config = dict(
    n_experts=48,
    d_expert=96,
    init_std_router=0.0161,
    n_kv_head=2,
    qk_norm=False,
    parallel_block=True,
    beta2=0.99,
    seq_len=256,
)
Below are experts of layer 10 (counted from 0) of a mixture-of-experts language model. Rows are named router (the router's row for the expert), up (a neuron's input weights, with its number), down (a neuron's output weights, with its number) and show model dimensions 0-127. Each number is 200 + 20 x the weight over its row's rms, rounded and kept within 0 to 999.
After each expert's rows: a language model's description of what the expert responds to. This comes from a sample of Wikipedia text that the model never trained on.

# expert 1
router,197,189,195,177,192,179,212,188,201,233,210,198,215,201,212,200,209,211,236,210,256,221,190,217,182,166,182,186,178,245,218,234,172,191,178,195,206,216,197,184,203,229,159,207,187,220,227,171,205,189,178,184,218,190,215,199,174,192,205,202,152,199,187,202,203,232,198,177,186,200,211,186,203,216,186,201,184,202,203,175,211,155,208,209,193,172,209,223,216,232,170,207,196,207,177,201,211,172,171,187,206,215,183,205,191,203,236,212,214,214,201,240,189,158,172,192,193,192,198,190,213,216,180,261,194,194,237,183
up1,221,217,201,195,226,205,213,209,214,217,188,178,181,197,166,200,222,186,217,157,229,161,199,198,203,197,219,224,189,216,152,163,233,218,203,191,194,254,204,217,192,216,147,199,191,197,218,153,229,203,220,160,201,204,214,231,197,181,206,210,204,208,194,214,191,170,185,206,233,218,207,188,200,210,206,174,184,182,190,229,223,191,194,198,201,182,235,200,184,199,164,186,267,181,205,210,190,202,203,202,201,199,203,199,195,184,208,204,193,216,207,209,208,223,169,220,219,166,190,180,216,166,229,201,208,197,200,202
down1,218,188,175,159,207,226,180,226,205,193,204,203,203,175,176,199,210,194,211,170,208,151,184,180,182,178,223,203,197,196,183,232,249,186,170,216,233,251,190,208,163,181,214,131,194,218,187,214,185,210,230,197,174,202,181,184,195,184,204,219,192,218,178,176,197,186,194,203,194,247,164,208,221,196,220,218,208,194,191,215,200,213,206,203,202,204,187,192,174,202,193,238,205,209,203,217,189,239,193,183,185,196,214,195,185,187,185,191,199,218,196,213,190,217,178,191,190,194,212,188,208,210,208,139,227,183,201,187
up2,186,198,198,181,170,181,195,202,172,217,215,183,211,177,241,199,211,191,193,200,216,247,205,215,190,164,133,177,214,178,197,202,213,196,201,176,204,205,244,204,208,232,195,187,187,189,224,222,208,238,186,198,222,193,198,194,178,187,182,212,159,198,190,211,213,216,200,203,221,232,213,193,196,253,166,183,209,212,178,218,158,210,205,202,171,219,213,213,200,181,207,209,194,186,197,216,213,202,259,191,200,236,183,210,203,203,190,176,188,183,221,235,188,191,206,195,227,187,203,188,204,192,179,234,169,208,210,179
down2,201,223,203,189,188,200,221,188,201,207,217,197,197,211,150,220,195,218,185,183,245,208,198,230,196,222,194,192,180,190,210,204,196,157,204,172,189,207,194,189,195,184,219,176,222,194,201,170,192,166,210,175,181,173,202,264,222,188,175,146,205,186,211,195,190,189,174,201,220,218,229,191,213,215,230,209,235,197,195,200,167,220,173,197,194,207,194,188,187,237,207,208,180,205,244,197,173,218,204,194,168,220,204,232,211,215,213,203,209,208,190,176,190,234,215,177,195,180,200,202,217,205,191,260,222,205,206,224
It responds to: Bytes of non-Latin scripts (Devanagari, Cyrillic, Georgian, Japanese), month names in dates, and single digits in tables, such as 28 March, 74 m.

# expert 25
router,217,192,183,198,190,166,178,176,211,202,198,196,193,192,174,196,246,250,222,212,207,216,181,216,174,183,221,216,192,211,222,241,133,152,229,165,222,214,197,206,191,210,192,226,194,222,202,212,221,223,207,203,201,176,203,199,198,216,191,189,185,182,192,213,202,201,229,201,163,227,173,191,216,227,208,205,162,185,188,194,196,217,194,211,213,173,211,223,211,195,157,209,212,207,194,205,224,169,172,191,184,227,204,199,185,171,198,230,216,238,188,195,202,196,197,189,222,225,179,195,238,204,192,213,183,177,195,178
up5,206,156,203,234,182,213,180,183,201,207,224,199,197,185,185,174,190,232,224,180,187,209,244,184,194,189,175,188,227,211,163,207,204,187,189,180,166,231,194,234,204,202,206,221,198,234,195,198,206,204,243,189,166,172,185,185,207,235,193,208,184,200,234,241,217,219,189,220,172,215,183,209,211,230,194,188,201,202,202,208,209,200,223,195,159,165,183,211,222,209,179,194,213,203,184,220,186,190,183,189,213,190,243,194,231,174,175,241,213,240,210,193,213,184,172,213,223,198,162,194,207,207,206,219,192,201,179,201
down5,151,185,201,184,221,196,189,207,192,210,214,214,182,206,190,223,199,207,192,166,220,201,182,192,217,198,210,180,191,192,225,201,198,187,231,217,223,190,209,196,190,221,189,156,184,170,210,241,201,197,220,199,238,232,194,228,187,161,206,208,175,226,195,187,228,201,218,187,194,218,240,213,217,210,216,164,176,187,228,167,205,204,177,196,211,236,198,207,219,206,175,199,200,225,196,178,194,220,166,213,217,218,221,217,201,214,190,156,200,187,153,155,216,210,228,193,197,159,220,190,207,203,200,187,195,204,246,216
up6,224,183,189,194,216,200,185,211,171,198,221,189,183,181,197,181,193,206,209,168,186,207,189,214,199,200,203,182,210,161,206,187,169,209,222,191,179,229,178,183,219,195,240,205,212,180,228,206,205,227,216,209,205,155,210,181,232,203,191,224,192,217,176,225,199,241,199,194,126,175,200,228,212,241,215,242,224,197,203,207,217,205,218,221,193,225,229,222,207,227,176,203,194,214,196,208,198,193,203,196,221,196,207,190,197,186,164,188,195,231,191,228,198,208,182,215,202,201,163,212,197,166,177,220,148,189,204,214
down6,183,202,203,189,211,219,174,190,235,175,206,236,211,200,205,168,188,187,222,201,224,189,224,181,148,206,208,196,212,237,184,178,164,218,222,245,218,217,171,184,213,216,196,219,199,222,185,200,202,192,227,207,178,178,208,219,194,239,175,219,183,176,208,191,150,206,243,160,176,207,228,183,195,204,198,174,192,183,198,198,200,234,196,193,214,199,144,201,196,230,179,177,173,215,218,203,199,210,214,189,201,193,209,195,174,165,188,200,201,189,190,170,191,215,206,183,214,198,223,165,181,189,178,194,211,222,206,198
It responds to: Common nouns after the, a or his that name people, works or groups: film, album, band, club, actor, candidate, series.

# expert 32
router,223,191,204,208,217,193,213,193,211,200,244,195,188,145,186,214,243,208,197,210,217,214,195,211,197,205,213,208,199,218,214,217,174,180,202,186,219,189,214,161,189,239,174,182,186,223,196,192,215,176,169,200,218,208,188,218,210,212,184,180,134,176,191,195,212,224,219,170,192,201,239,227,193,229,189,222,199,174,196,217,216,199,210,216,221,161,202,213,228,178,187,223,232,219,215,220,234,191,182,186,213,200,188,191,180,168,174,205,197,224,205,209,179,189,150,212,221,176,198,176,208,233,181,201,194,213,202,182
up8,192,197,191,194,177,210,237,211,202,210,206,188,169,192,180,211,173,150,232,200,234,201,179,174,194,187,208,189,191,210,224,193,179,222,220,192,232,254,209,190,207,212,207,245,172,222,221,223,210,174,197,176,177,196,175,212,208,196,189,244,204,230,199,221,208,215,186,185,178,213,229,211,182,214,202,194,188,182,168,200,231,190,205,216,209,185,192,230,236,170,188,211,192,200,188,213,200,189,193,202,227,235,197,202,178,196,195,184,188,225,188,161,224,178,236,189,185,219,205,226,247,208,231,210,177,199,187,189
down8,186,143,227,222,196,201,177,221,213,192,206,226,216,186,214,237,203,262,189,182,189,214,208,181,226,210,195,206,215,227,206,192,194,187,199,170,194,216,194,181,186,221,195,202,204,212,231,185,216,185,191,208,204,196,214,183,188,187,201,232,186,238,228,157,201,195,218,191,179,219,216,194,214,191,209,200,181,204,164,214,183,201,208,235,193,176,243,221,168,220,193,209,228,169,196,234,172,177,190,209,191,221,189,193,201,194,171,207,167,181,155,227,206,195,215,220,217,191,239,192,174,187,227,201,178,203,218,201
up9,196,197,207,227,170,220,196,196,208,219,175,181,217,176,215,207,205,221,224,185,190,197,225,226,172,194,195,212,216,230,175,199,196,181,232,195,238,167,200,215,222,211,212,172,234,181,209,211,227,186,210,223,189,178,174,206,214,227,179,197,236,185,172,169,208,228,185,191,152,187,195,195,220,148,194,204,205,203,183,215,204,185,221,226,212,157,170,221,217,207,182,216,207,224,219,195,204,211,237,244,169,233,195,163,172,206,200,229,186,199,207,184,178,196,191,206,220,194,207,199,197,195,189,180,182,221,216,180
down9,199,222,201,229,213,196,179,227,225,196,194,182,187,221,229,221,205,169,202,214,194,210,212,201,201,257,168,234,196,217,184,223,193,240,195,210,180,208,190,184,217,219,191,174,215,208,195,188,178,207,182,191,211,219,198,199,201,173,226,176,204,217,230,171,178,180,185,207,189,172,207,178,187,197,175,199,189,185,237,220,194,186,197,209,195,178,235,201,195,190,192,219,219,209,234,249,204,194,197,190,212,206,162,210,223,176,206,182,234,233,235,224,233,190,244,187,186,203,226,201,167,206,209,227,209,232,221,220
It responds to: A lone space token, mostly before a number or year, after words like in, of, October or a comma, as in "in 2020".

# expert 18
router,211,179,169,173,200,159,210,182,204,221,217,177,204,175,199,179,213,216,214,193,218,222,182,210,167,185,212,201,209,174,193,249,168,205,202,147,216,227,184,197,182,233,181,177,207,197,216,238,197,197,220,236,233,189,242,229,162,243,233,186,176,177,197,202,216,204,194,185,213,245,227,163,211,207,186,219,201,183,229,189,205,175,193,200,193,205,200,207,203,217,164,215,205,228,191,199,209,185,209,176,178,234,191,199,187,177,189,235,211,191,202,203,190,194,194,184,204,198,223,184,211,190,195,220,189,204,219,199
up0,192,208,175,209,208,180,194,127,187,172,216,238,190,200,178,223,237,225,190,189,198,202,222,192,230,176,207,218,196,193,220,167,200,201,227,171,223,187,201,200,230,201,199,229,192,194,241,227,182,203,204,225,251,207,225,204,219,213,197,193,210,197,212,242,196,210,186,196,192,211,209,174,237,201,172,207,187,187,185,162,193,197,206,221,218,195,171,220,197,195,216,173,206,177,190,217,200,220,188,211,180,219,201,220,229,169,176,200,204,182,211,208,176,185,240,214,201,223,192,213,177,206,158,190,181,206,198,169
down0,188,213,231,191,201,207,215,195,189,230,191,158,248,182,187,213,195,200,195,202,202,204,196,173,199,173,220,210,199,218,172,181,222,209,175,220,205,195,224,199,178,222,209,187,249,185,240,216,214,199,188,183,198,232,197,190,175,220,187,200,231,217,182,190,190,209,175,173,193,216,199,203,154,209,207,176,175,238,218,190,212,217,204,192,201,217,216,194,191,183,176,210,172,173,225,198,213,165,246,197,212,228,211,176,193,241,223,191,233,190,176,192,232,181,189,214,194,195,192,192,187,188,186,212,210,191,241,150
up1,188,166,182,163,170,173,205,198,194,254,213,190,220,180,168,158,221,197,220,236,179,209,201,202,198,217,174,196,181,197,203,195,202,213,196,212,183,197,208,181,199,211,199,233,173,183,232,201,240,222,208,213,186,194,201,220,198,216,261,216,170,211,212,218,157,208,220,191,165,187,207,157,168,200,173,207,216,211,196,203,202,222,162,232,188,178,174,224,198,190,210,214,198,186,190,236,215,189,195,222,215,218,223,203,222,190,200,227,181,190,192,189,210,211,200,200,210,185,209,195,220,190,227,212,164,194,189,224
down1,221,172,185,210,213,215,176,200,180,169,236,256,199,188,224,200,212,201,178,198,214,243,209,185,175,168,170,198,207,209,206,189,190,202,210,173,179,237,211,216,206,188,211,193,193,176,175,183,183,274,234,183,217,209,219,219,215,256,190,185,187,196,173,209,174,197,222,240,191,220,187,191,207,213,222,209,210,225,181,231,179,189,203,200,202,180,210,199,177,198,232,221,191,192,214,178,222,185,237,193,199,226,206,191,212,202,234,190,193,190,190,205,189,196,191,200,207,209,236,207,191,205,199,185,168,212,210,217
It responds to: Plural "s" and plural nouns after numbers or counts, such as years, km, members, children, males, attacks, in census and sports text.

# expert 29
router,219,173,160,209,211,212,209,201,202,214,233,191,196,173,201,206,201,213,229,198,205,230,146,257,193,184,223,213,209,192,210,180,206,184,187,198,200,194,239,196,177,221,167,176,213,222,182,193,251,193,218,185,222,218,207,214,194,180,208,218,193,218,196,216,199,213,208,140,217,205,177,194,211,193,199,192,172,203,181,194,206,194,199,205,188,172,213,211,191,196,183,260,192,221,208,198,215,178,188,183,200,217,192,204,178,195,201,256,180,206,197,218,182,204,149,229,208,234,198,184,217,217,185,191,188,181,196,206
up8,195,158,188,227,213,192,213,195,171,178,219,248,178,192,212,181,224,194,193,234,225,205,163,203,182,211,199,211,207,197,175,207,182,192,189,227,171,194,231,191,203,189,205,206,230,202,219,195,170,204,204,206,193,213,203,230,206,200,211,219,201,220,213,191,184,155,211,177,182,200,184,215,212,228,193,236,156,210,173,199,231,203,194,201,193,174,241,241,215,198,230,188,181,217,184,197,213,171,199,196,165,215,205,229,191,190,230,205,178,193,208,210,193,209,162,261,175,212,212,184,193,188,185,195,243,194,205,190
down8,165,238,177,241,166,178,199,198,193,219,182,156,214,208,224,195,195,197,216,234,209,196,206,174,186,229,208,153,210,213,221,164,217,174,171,185,204,191,185,214,171,192,209,178,163,218,210,171,209,207,206,174,235,194,232,200,219,220,199,201,201,193,226,200,236,203,190,195,199,209,219,201,225,182,210,193,217,194,220,196,182,186,216,222,226,225,180,201,195,192,171,176,185,192,197,181,197,177,231,194,220,216,213,204,170,203,188,176,234,237,173,199,197,208,210,176,221,151,216,185,193,225,210,211,169,197,196,184
up9,233,179,223,201,207,194,223,184,220,171,181,166,198,198,208,221,193,197,213,217,192,232,185,219,162,174,209,181,208,226,221,213,230,213,206,178,207,196,196,204,224,176,220,166,212,205,198,177,209,199,184,251,247,215,185,168,181,181,172,200,218,193,196,208,170,196,204,181,183,206,179,198,203,225,224,174,216,170,244,211,186,219,183,175,225,173,180,218,213,232,186,220,198,180,232,170,203,204,204,195,182,239,204,168,204,188,162,200,182,168,201,197,225,202,184,221,221,183,162,199,185,185,201,181,204,201,190,202
down9,213,210,180,189,207,200,187,206,206,216,156,182,192,230,214,174,214,189,238,169,212,174,180,191,219,238,199,221,165,184,198,200,207,232,194,178,215,197,193,170,200,199,195,185,205,180,235,190,194,178,214,200,218,188,210,215,190,249,205,216,172,194,226,219,169,242,199,184,204,193,192,192,239,191,172,232,191,213,190,168,196,215,200,187,204,194,185,229,163,158,213,187,193,191,215,190,177,186,234,220,190,190,199,188,230,199,198,177,204,204,236,245,178,168,225,184,205,206,201,199,203,229,221,172,220,176,217,215
It responds to: Digits inside years and season spans in tables and stats, such as 2018–2019, 2009–10, (m. 1981), plus footnote and pound marks.

# expert 15
router,180,187,163,187,238,170,208,194,229,208,208,198,170,185,181,187,178,220,198,209,201,241,195,221,185,190,231,182,183,203,214,209,224,174,203,180,165,191,180,186,177,230,204,216,225,218,258,190,194,204,226,198,237,203,196,213,191,194,225,198,194,179,202,212,206,217,211,197,168,205,204,227,201,225,188,235,201,206,209,173,239,212,205,222,199,191,198,211,221,206,166,216,194,205,213,185,204,182,135,186,229,203,178,211,185,186,192,229,210,220,149,200,192,215,169,221,217,203,195,178,226,215,188,204,201,188,219,168
up1,197,170,205,228,174,214,199,205,203,181,196,217,174,203,222,198,217,206,201,190,188,183,246,188,210,169,204,187,200,176,183,194,172,207,178,236,170,216,225,184,177,194,190,204,193,193,222,199,179,232,224,223,218,183,213,212,177,208,192,212,228,203,198,191,196,183,217,257,228,233,205,171,227,201,200,181,222,189,202,204,175,184,194,198,168,206,175,176,213,183,213,201,178,201,179,176,216,249,194,211,245,164,189,206,171,186,194,236,216,207,204,256,177,200,179,213,199,229,196,207,192,238,174,206,205,220,192,198
down1,180,203,216,195,240,200,166,181,228,192,213,168,204,174,220,187,217,199,203,172,190,198,152,195,223,202,218,210,203,199,200,213,221,201,183,173,205,209,181,236,216,193,196,184,198,224,142,199,232,191,193,161,190,215,207,188,211,201,208,203,216,169,178,213,194,213,167,176,176,177,220,214,195,250,196,193,202,184,180,230,224,219,199,212,189,206,197,201,216,212,166,208,211,201,225,218,198,175,211,226,199,221,191,194,210,206,198,201,156,212,190,178,205,203,242,228,207,221,226,214,230,143,190,211,211,167,221,200
up2,211,223,164,204,210,195,224,171,236,184,180,180,200,176,188,218,172,168,185,220,210,209,201,206,171,181,204,222,236,184,212,214,208,193,209,183,208,189,191,176,211,197,198,194,222,221,198,178,187,166,208,166,233,183,213,216,207,178,185,192,189,193,207,222,215,168,242,229,163,204,188,208,171,225,256,212,208,187,220,199,192,234,223,186,166,189,215,194,217,229,180,223,164,221,235,208,198,186,215,210,214,223,177,192,174,205,189,186,164,204,208,178,218,211,155,184,210,203,186,189,190,194,175,211,188,180,197,179
down2,219,185,176,209,188,169,228,201,184,213,192,234,161,207,198,210,169,242,187,213,185,224,236,204,239,174,181,201,204,218,245,211,228,195,188,184,199,189,227,195,161,190,207,212,194,211,185,189,191,177,206,226,192,152,195,220,213,275,195,209,200,221,208,211,187,201,198,197,210,195,211,224,186,179,178,176,210,206,177,208,204,203,237,196,218,221,185,217,179,182,204,186,228,180,197,228,185,183,204,180,221,220,222,182,195,208,212,189,229,213,214,213,192,206,202,210,175,195,161,194,236,198,221,238,183,185,198,185
It responds to: Prepositions after a noun, mostly of, plus in, from, between and against, as in Bank of, Peerage of, town in.

# expert 12
router,202,177,194,189,198,169,201,167,203,228,239,182,160,181,224,183,225,199,247,203,225,195,160,224,200,211,198,169,189,190,201,224,162,187,215,195,240,191,201,183,185,215,183,194,169,209,217,213,201,223,193,229,203,214,186,188,190,223,197,217,192,179,199,185,216,207,218,173,199,255,235,199,220,232,190,178,187,211,201,199,222,160,215,218,217,167,193,198,208,200,183,210,207,248,202,173,218,198,200,176,191,191,206,225,172,193,202,216,216,220,212,203,183,179,187,205,201,229,210,193,204,200,184,212,186,174,242,161
up17,209,190,199,185,179,197,201,197,231,188,190,195,231,185,241,223,211,179,268,211,194,201,202,218,216,203,189,218,197,202,177,224,180,195,231,198,218,172,194,202,200,196,210,187,208,199,168,211,210,188,228,234,224,199,212,203,230,239,170,228,203,214,239,167,200,210,197,229,209,254,200,212,234,186,201,179,229,206,211,199,238,197,233,218,204,184,189,193,219,202,197,188,214,211,201,209,202,197,182,201,175,165,222,195,190,208,197,205,167,220,229,212,203,200,173,192,207,199,228,232,182,189,214,213,208,186,258,178
down17,184,215,195,199,183,199,179,173,180,213,209,214,178,183,196,188,222,189,190,225,209,198,194,219,176,186,202,187,179,225,221,154,172,195,162,204,206,210,163,205,195,185,196,190,175,184,222,194,187,183,179,186,227,221,157,197,171,191,205,198,226,163,172,185,191,186,205,157,236,163,195,189,194,187,199,219,179,224,176,197,179,216,180,213,226,192,196,193,165,162,219,192,189,187,187,209,182,205,217,176,203,216,202,207,201,183,190,163,219,188,193,172,225,179,225,236,175,204,197,165,190,185,194,193,209,232,156,241
up18,202,248,216,215,184,204,221,209,173,165,190,182,198,192,240,178,201,167,220,190,219,190,224,196,190,182,190,186,192,188,213,196,155,179,201,189,179,187,207,219,192,196,153,175,224,201,244,178,216,189,224,225,184,210,181,198,189,185,190,219,186,184,201,241,168,233,214,204,179,212,224,241,188,198,211,184,234,220,248,187,179,214,207,222,217,197,217,168,190,202,169,223,205,227,204,191,228,202,217,192,187,217,202,213,183,210,219,173,202,229,212,202,201,227,214,199,183,168,227,220,215,184,194,209,194,204,213,163
down18,183,193,268,210,190,203,183,188,229,221,197,208,217,204,198,198,217,223,203,209,223,223,173,206,230,222,207,206,198,187,194,200,229,212,206,224,231,192,186,167,200,181,238,215,181,195,177,190,199,215,194,173,224,176,208,218,199,176,235,194,186,198,190,172,207,178,175,189,217,196,184,155,223,220,199,221,211,193,185,193,205,204,198,211,193,183,170,221,209,239,228,170,191,198,204,182,218,193,204,198,176,149,213,186,193,184,206,210,203,177,187,153,237,183,218,229,200,227,198,226,181,199,189,185,205,153,235,192
It responds to: Country names like Germany, Italy, Spain, often after United, New or South, and final pieces of surnames such as -sen, -son, -ić.

# expert 14
router,193,200,179,222,236,192,230,201,230,218,216,148,198,189,212,157,184,169,203,223,227,190,196,217,191,208,201,203,207,209,207,196,182,203,220,152,189,197,194,190,189,216,203,195,187,212,246,187,220,180,215,184,217,179,202,211,166,207,186,198,198,208,200,205,185,192,200,196,204,217,201,206,201,220,175,221,171,193,199,195,245,211,201,237,213,184,218,216,224,167,159,195,219,214,241,187,198,204,173,191,200,205,161,212,189,207,220,223,194,222,153,213,190,143,183,208,188,210,205,197,253,229,190,203,209,201,192,173
up1,194,174,196,207,269,190,215,220,236,156,217,184,160,180,183,197,188,185,195,178,210,183,184,209,202,214,211,173,213,210,194,178,154,195,196,182,166,222,232,207,223,211,206,192,179,209,196,181,186,214,204,170,196,201,218,227,202,190,187,193,195,177,209,227,233,186,171,194,237,215,229,209,178,184,207,193,206,205,202,204,196,224,204,216,234,157,188,189,211,179,202,155,196,186,188,243,212,218,194,178,190,218,178,205,213,211,222,213,208,189,193,218,215,180,206,178,198,186,218,192,215,201,199,154,194,179,202,155
down1,223,221,184,211,200,181,159,205,185,206,172,184,181,191,229,194,216,205,264,248,165,177,190,225,218,192,182,215,202,187,177,177,191,234,206,199,199,196,203,188,193,186,211,209,220,186,211,217,241,217,169,173,190,190,208,190,224,209,207,229,212,225,200,224,174,213,227,227,210,203,166,182,213,222,201,194,193,202,179,233,176,220,201,203,243,201,177,208,206,203,214,192,201,222,207,211,205,229,190,215,210,163,218,207,172,198,202,175,187,237,207,164,223,207,162,196,187,191,224,210,219,170,206,214,185,228,212,173
up2,182,204,186,212,183,197,225,193,198,179,228,202,173,159,197,244,179,156,202,202,225,192,195,249,186,194,204,211,178,222,225,180,186,183,209,190,163,225,181,197,199,224,192,218,165,196,179,187,185,185,193,215,199,210,187,218,205,163,180,193,203,188,234,213,170,184,213,187,196,208,203,215,234,212,191,196,203,176,208,210,195,192,183,230,197,172,171,216,225,183,210,198,215,163,156,174,200,216,206,211,259,197,204,169,173,207,179,210,189,163,203,209,220,169,217,227,190,217,197,186,210,229,209,183,209,202,172,184
down2,221,195,212,179,164,174,173,206,202,187,205,195,209,185,146,204,242,176,189,211,212,175,195,185,191,174,180,210,219,187,197,203,193,233,198,172,206,197,207,205,215,207,234,193,203,228,207,197,194,175,217,193,219,216,191,215,185,171,194,228,223,240,192,161,197,215,213,230,187,220,201,210,177,168,206,240,221,237,210,193,192,186,206,178,199,180,203,205,197,221,184,215,193,225,222,188,186,227,209,264,155,213,206,214,204,233,211,195,182,213,163,236,194,187,181,215,182,191,223,223,214,192,201,205,164,215,200,199
It responds to: Prepositions, especially sentence-initial "In", "On", "During", "After", and mid-sentence in, on, at, to, under, through before a noun phrase.

# expert 13
router,192,168,181,210,196,210,233,204,216,204,227,206,182,162,214,184,226,242,222,227,206,200,132,228,185,180,220,182,182,173,207,215,211,177,201,149,224,210,188,198,178,215,201,190,199,230,181,187,213,201,203,210,200,182,193,207,206,207,233,212,161,193,202,192,192,205,199,191,179,219,200,187,204,191,185,193,194,189,240,209,198,190,198,232,233,191,221,218,210,226,182,236,199,224,219,205,211,188,187,149,187,209,192,229,164,200,192,220,231,191,184,211,199,194,189,192,206,182,212,199,195,197,175,257,181,185,217,169
up20,178,163,193,194,247,218,224,197,218,179,214,237,189,184,201,201,206,221,195,239,207,181,207,205,190,234,213,161,208,165,243,208,148,197,195,186,209,227,183,211,217,197,227,201,201,197,193,162,187,204,215,198,213,230,216,232,179,196,232,218,204,151,210,202,192,201,163,207,189,225,202,186,204,183,199,207,206,194,243,186,233,206,180,178,208,228,179,194,197,203,192,214,192,217,214,230,222,181,187,203,204,195,217,190,177,170,185,224,224,190,183,189,183,209,180,183,199,189,184,218,172,203,202,187,199,229,230,160
down20,188,173,178,185,202,210,211,241,196,218,200,194,199,198,223,220,211,203,196,222,227,220,232,190,183,166,174,230,176,225,228,198,169,208,186,181,199,172,185,211,220,202,185,177,203,209,234,222,198,202,175,237,196,183,206,214,174,234,206,172,172,183,172,207,188,179,219,204,220,201,190,190,213,207,213,211,216,230,216,204,194,214,203,166,205,159,205,194,200,182,201,195,220,191,240,181,206,239,193,178,157,202,214,221,174,208,214,194,243,218,221,190,218,207,202,147,216,190,216,218,214,200,252,217,191,194,175,193
up21,207,154,218,189,226,207,200,212,214,215,212,191,172,186,180,205,147,220,203,225,192,170,150,192,204,191,195,204,176,209,239,215,188,180,182,181,185,236,195,168,221,191,219,214,190,230,207,198,210,233,203,208,211,177,209,209,209,202,229,181,207,220,231,177,206,221,192,206,190,238,208,196,191,207,211,237,220,205,183,189,188,200,207,221,185,196,243,181,199,229,200,229,201,217,230,226,188,216,178,177,229,197,204,230,189,205,216,237,228,189,209,222,221,206,198,189,193,192,204,165,215,198,216,231,194,195,199,144
down21,162,184,219,228,234,198,215,182,231,201,202,182,193,239,208,214,214,187,155,180,201,201,195,188,178,178,213,192,188,236,164,176,192,242,211,185,194,182,178,162,229,214,186,167,216,224,192,209,208,199,202,204,204,160,207,214,198,226,172,228,204,201,243,201,200,198,225,191,181,189,204,186,204,198,206,204,193,201,168,187,188,218,192,181,173,213,189,183,215,222,187,186,196,211,177,206,180,200,179,210,186,211,168,211,157,211,204,191,181,204,219,184,209,229,163,169,204,214,211,195,180,172,172,248,169,228,217,214
It responds to: Noun suffixes and nouns like development, construction, University, History, Education, often in infobox labels or institution names.

# expert 34
router,198,161,190,207,220,176,237,169,207,220,234,185,190,203,224,191,187,207,215,236,212,210,143,222,183,199,225,199,224,168,185,207,168,183,206,196,197,204,177,176,207,197,185,216,193,216,202,199,235,226,167,243,207,188,228,215,172,202,221,205,179,194,236,186,239,198,190,188,217,223,201,218,193,208,173,196,179,189,232,160,221,170,203,201,191,208,228,232,214,194,189,217,229,213,172,181,218,172,214,184,200,222,179,194,187,200,167,224,188,191,193,238,180,198,210,195,225,214,204,177,192,197,184,208,194,172,208,185
up0,199,184,214,190,188,206,163,232,202,211,201,243,179,217,223,193,202,200,221,214,216,214,196,181,205,187,186,227,206,180,232,196,217,210,214,216,201,203,185,226,197,209,206,183,178,224,174,202,226,196,205,214,226,200,204,265,201,200,211,198,171,180,205,213,233,201,221,167,233,196,213,196,207,185,179,179,222,204,230,211,235,184,200,202,187,236,206,188,223,200,201,228,171,212,221,164,207,208,212,160,231,198,199,200,178,188,192,208,216,188,214,220,203,175,196,203,195,237,189,222,117,183,184,205,199,205,174,184
down0,225,211,216,195,191,169,227,209,177,188,194,212,205,177,174,183,220,169,192,217,211,198,195,187,209,192,196,198,215,173,194,208,198,216,214,229,148,188,234,206,213,197,189,197,226,231,190,211,209,212,182,193,227,171,202,203,194,183,170,165,225,223,208,198,175,237,231,196,207,225,183,190,220,230,222,216,202,204,195,242,176,215,248,181,183,200,193,197,198,211,199,183,224,180,223,193,185,252,224,209,202,215,213,214,164,198,176,196,185,229,215,203,196,219,176,175,202,176,209,245,173,203,164,184,221,214,203,166
up1,241,205,213,239,180,193,211,177,199,207,204,188,242,203,200,209,166,196,188,213,227,199,182,189,202,192,178,180,211,188,202,195,189,157,207,192,200,207,219,178,191,194,230,214,181,197,169,222,265,218,196,255,213,192,222,197,180,216,196,196,187,216,205,222,183,202,194,188,187,192,225,197,240,194,161,215,221,208,211,173,200,229,186,227,216,187,219,162,208,206,165,213,230,190,193,256,178,171,195,179,206,202,218,213,243,208,205,224,203,210,197,196,201,215,194,194,176,231,194,162,200,191,198,223,199,186,191,195
down1,163,198,173,194,177,200,221,195,196,213,211,217,208,204,214,233,188,200,183,154,192,186,217,204,221,171,198,217,206,233,197,214,194,190,202,236,210,199,214,225,190,191,163,194,209,199,224,211,189,173,209,187,194,211,239,202,155,232,204,228,158,214,204,178,241,195,191,207,176,200,246,197,194,230,170,235,200,185,162,209,194,211,200,188,199,208,203,204,200,204,185,192,211,188,212,207,171,190,230,208,223,211,205,204,215,188,220,218,185,168,194,228,168,208,164,205,189,212,165,186,226,210,202,176,134,204,200,187
It responds to: Letters inside uppercase acronyms and the middle of foreign names, e.g. FC, PSIP, ESPN, Mus-s-oorie, Rum-s-feld, Ga-ut-eng.